config.toml
balance_loss = 0.00019
router_logit_norm = 2.0
head_dim = 64
init = "normal"
warmup_steps = 200
seq_len = 256
Below are experts of layer 3 (counted from 0) of a mixture-of-experts language model. Rows are named router (the router's row for the expert) and show model dimensions 64-127. Each number is 500 + 50 x the weight over its row's rms, rounded and kept within 0 to 999. Numbers have three digits each.
Before each expert's rows: a language model's description of what the expert responds to; "comes before" lists some tokens at least twice as common just after its tokens as in all text. This comes from a sample of Wikipedia text that the model never trained on. Tokens count by the router's weight.

# expert 24
What it handles: Four-digit years in dates and ranges (2015, 2024, 1994) and colons after infobox field labels like National origin.
comes before: " |", ",", ")", "–19", ":", " –"
router:589473554465582472438531490530399432458447402561488509503454488569540488503596554471441483605425475567601462542499394508549521549427540524509555453434556491475479529471543394480404519533444548

# expert 28
What it handles: The word to (infinitive or preposition) and subject or possessive pronouns like he, his, it, they, their in narrative sentences.
comes before: " be", " was", " the", " is", " have", " not"
router:477507549510445432498459455495517518444473396380511493421510429494493542547470511490532584542532512454477419528561562487512502518454408529483547415513534557440546542481492501489498479589473556

# expert 22
What it handles: Field-label words in infoboxes and taxoboxes, like species, Genus, Born, Occupation, designation, plus units ft, km, mm and is/was.
comes before: ":", " of", " a", " by", " name", " ("
router:395566509496547429480404490492475499518522470507452526457500500555483569468444461477495441490575617465496498381439549536438540517494461496501552483460478520490486426484483487533433570530386490

# expert 17
What it handles: Verb stems and verb-ending pieces after to, would, can, not, such as be, use, make, take, emigrate, raise.
comes before: "ing", " the", "ed", " to", " a", "s"
router:582487452606479559487529447471442386494541497500485499445505458433468484475480491505455556477456492538483448491495526490514646601501490497520501582360507490513511474425448463481459512448453560

# expert 5
What it handles: Career nouns like debut, album, single, record, music, plus table cell separators and numbers in chart and sports result tables.
comes before: " |", " in", " \"", " at", " on", " with"
router:492615506505589494556570579532474425509449541419457534492474393402465410531505598523528488432548492518487433573548475551440478598504537433550525504529551532530492469443445456492586437592564499

# expert 8
What it handles: Line breaks ending table rows or list items, especially after empty cells or closing parentheses, before the next row or dash.
comes before: "|", "-", "    ", " been", "2.", "3."
router:545505562502514518545551485570504544470618537566498516574451490519422444516457513449512525497496516508515537540556603450482426519542535520516427536671465473499435448580487535454515425491549402

# expert 7
What it handles: Apostrophes inside names and possessives (John's, King's, Le'Veon), line breaks right after section headings, and scores or numbers in sports tables.
comes before: "\n", "s", "|", " The", " He", " In"
router:586513583475494580460527465610547517504525489542513483473456470461495423519504510466532477520517482475506519539475634482590444473530466491590357480582604532524503475514487504497534525428558464

# expert 38
What it handles: Pipe separators and numbers inside statistics tables with many figures, dashes and percentages, also country codes like RUS, BRA.
comes before: " |", " ", " 0", " 1", " —", " 2"
router:513550540523465599534562519562478561468566513588485500536512593494455467509480499448493507515506496500540481557526568480488453484529571499521456540670486515474488501510548532461562417431536431

# expert 25
What it handles: Line breaks right after section headings like ==Career== or ==Name==, before prose beginning "The" or "In".
comes before: "\n", "==", "The", "In", "===", "-"
router:533536497510462553516521535532488522437487503485470523537510503513523447557494480523552524551464514599504534435445549511461395446580563554446447489554502487504417481478562493502554497414526504

# expert 9
What it handles: Prepositions like in, from, on, at, for, during, mostly before "the" or after located or based.
comes before: " the", " a", " his", " this", " their", " its"
router:438341531489602490457498589577507537494442561542537582464602494562426495497443517509500467490581464515450496547561457598486585515477520520476486456427539470462506438443502443409531567486537468

# expert 39
What it handles: First header or cell words of sports and chart tables after a pipe or line break, such as Team, Year, Overall, Best, Title, and UTC offsets.
comes before: " |", " place", " round", " season", " zone", " medal"
router:483521428582522535525420590470538557510484495503554507424523448522476461453407402405484461534506520556590529511517459501486530439474446467588503441510465515562461498459443548507496491522468418

# expert 27
What it handles: Relative and subordinating words after a comma or in "at this time that", such as that, which, who, when, after, while, and month names.
comes before: " he", " the", " that", " it", " they", " she"
router:538564474436425469409510493507520466503486581444418489388461565499528486583522513519574515554500474516556470465540494420540578488541486543513552488470410433508462547629504483559508559509462560

# expert 43
What it handles: Pipe separators and divider rows in wiki tables, especially election results with Party, Candidate, Votes, %, ±% columns, and sports record tables.
comes before: " |", " ", "\n", "---|---|---|---|", "|", "|---|---|"
router:425539550426446453576456526406577427490513429523541458486482479539445567405473438541523439442521548436573600379485486531525477526481499552476492521384535463569516539477458445517535454561588517

# expert 12
What it handles: Tokens in football tables and competition names (League, Cup, UEFA, Apps, Goals, scores) plus negations like not, Not, unable.
comes before: " |", " 0", "|", " League", " 1", ";"
router:541507538502573520449443550409548539476569467523503438405433460520527441515524441555540515518419473537522491466428527507492473438479481445461536534564528469468501398394523485520437454528440517

# expert 21
What it handles: Closing parentheses, quotes and braces ending units, country codes, or asides, e.g. ft), (JAM), plus "part" in "took part".
comes before: " |", "\n", " and", " (", " is", " in"
router:383552447539576506486529428555610562557470523437564543461461506584501576445448598461520460460538493419484555508545563510488541522518490544476411488526467545403497486563481495507400527432439555

# expert 45
What it handles: Labels of infobox fields and section headings in sports biographies, like Career history, Playing career, See also, Personal information.
comes before: ":", "==", "\n", " ==", "===", " career"
router:462503405505469473395488487446469492557492499469542500453504498479469440455502465538453506504537537448560411463514428521437467461463563485572432548450507530456512507490547400512374571467453464

# expert 14
What it handles: Country, city and nationality words or their final pieces after place context, such as States, America, York, British, Tennessee, born.
comes before: ",", ".", " States", " in", "S", " City"
router:529568384470521501555489410536515446540426507611442531401558461511556581458612613486620490455520621579486486538504523478553496537522494478462515511406501520491479607506456474465505523485493549

# expert 40
What it handles: Common nouns right after the or a, such as year, season, place, episode, term, latter, song, film.
comes before: " of", " was", " is", "'", " to", " for"
router:483493503499429527447559475468517446534427465447554521544565508513517516500497492496557476545608564496457490622444439579484535456482474528454550481546406523427533444564531596536467498477467519

# expert 19
What it handles: Sentence-final periods, "the" after prepositions, "==" heading markers, and single letters inside foreign surnames like Van-n-elli, K-n-app, Z-y-gmunt.
comes before: "\n", " The", " He", " In", " It", " She"
router:515575532573461574512507477554505548467602533562505481578495582501449479535482562478501572515497486497525523553557565467515488464554570493530436510641507495525544512493493522514583488488511401

# expert 34
What it handles: Prepositions of, by, for, with, including, under introducing a noun phrase, as in time of, Start of, Preceded by.
comes before: " the", " a", " his", " its", " their", " an"
router:539631448537461456404444474442449488516567508475595579564482455525608441550441536469518469455513402499536601521352529485510430577543542515436536538504492517554542493536524539577510451529468422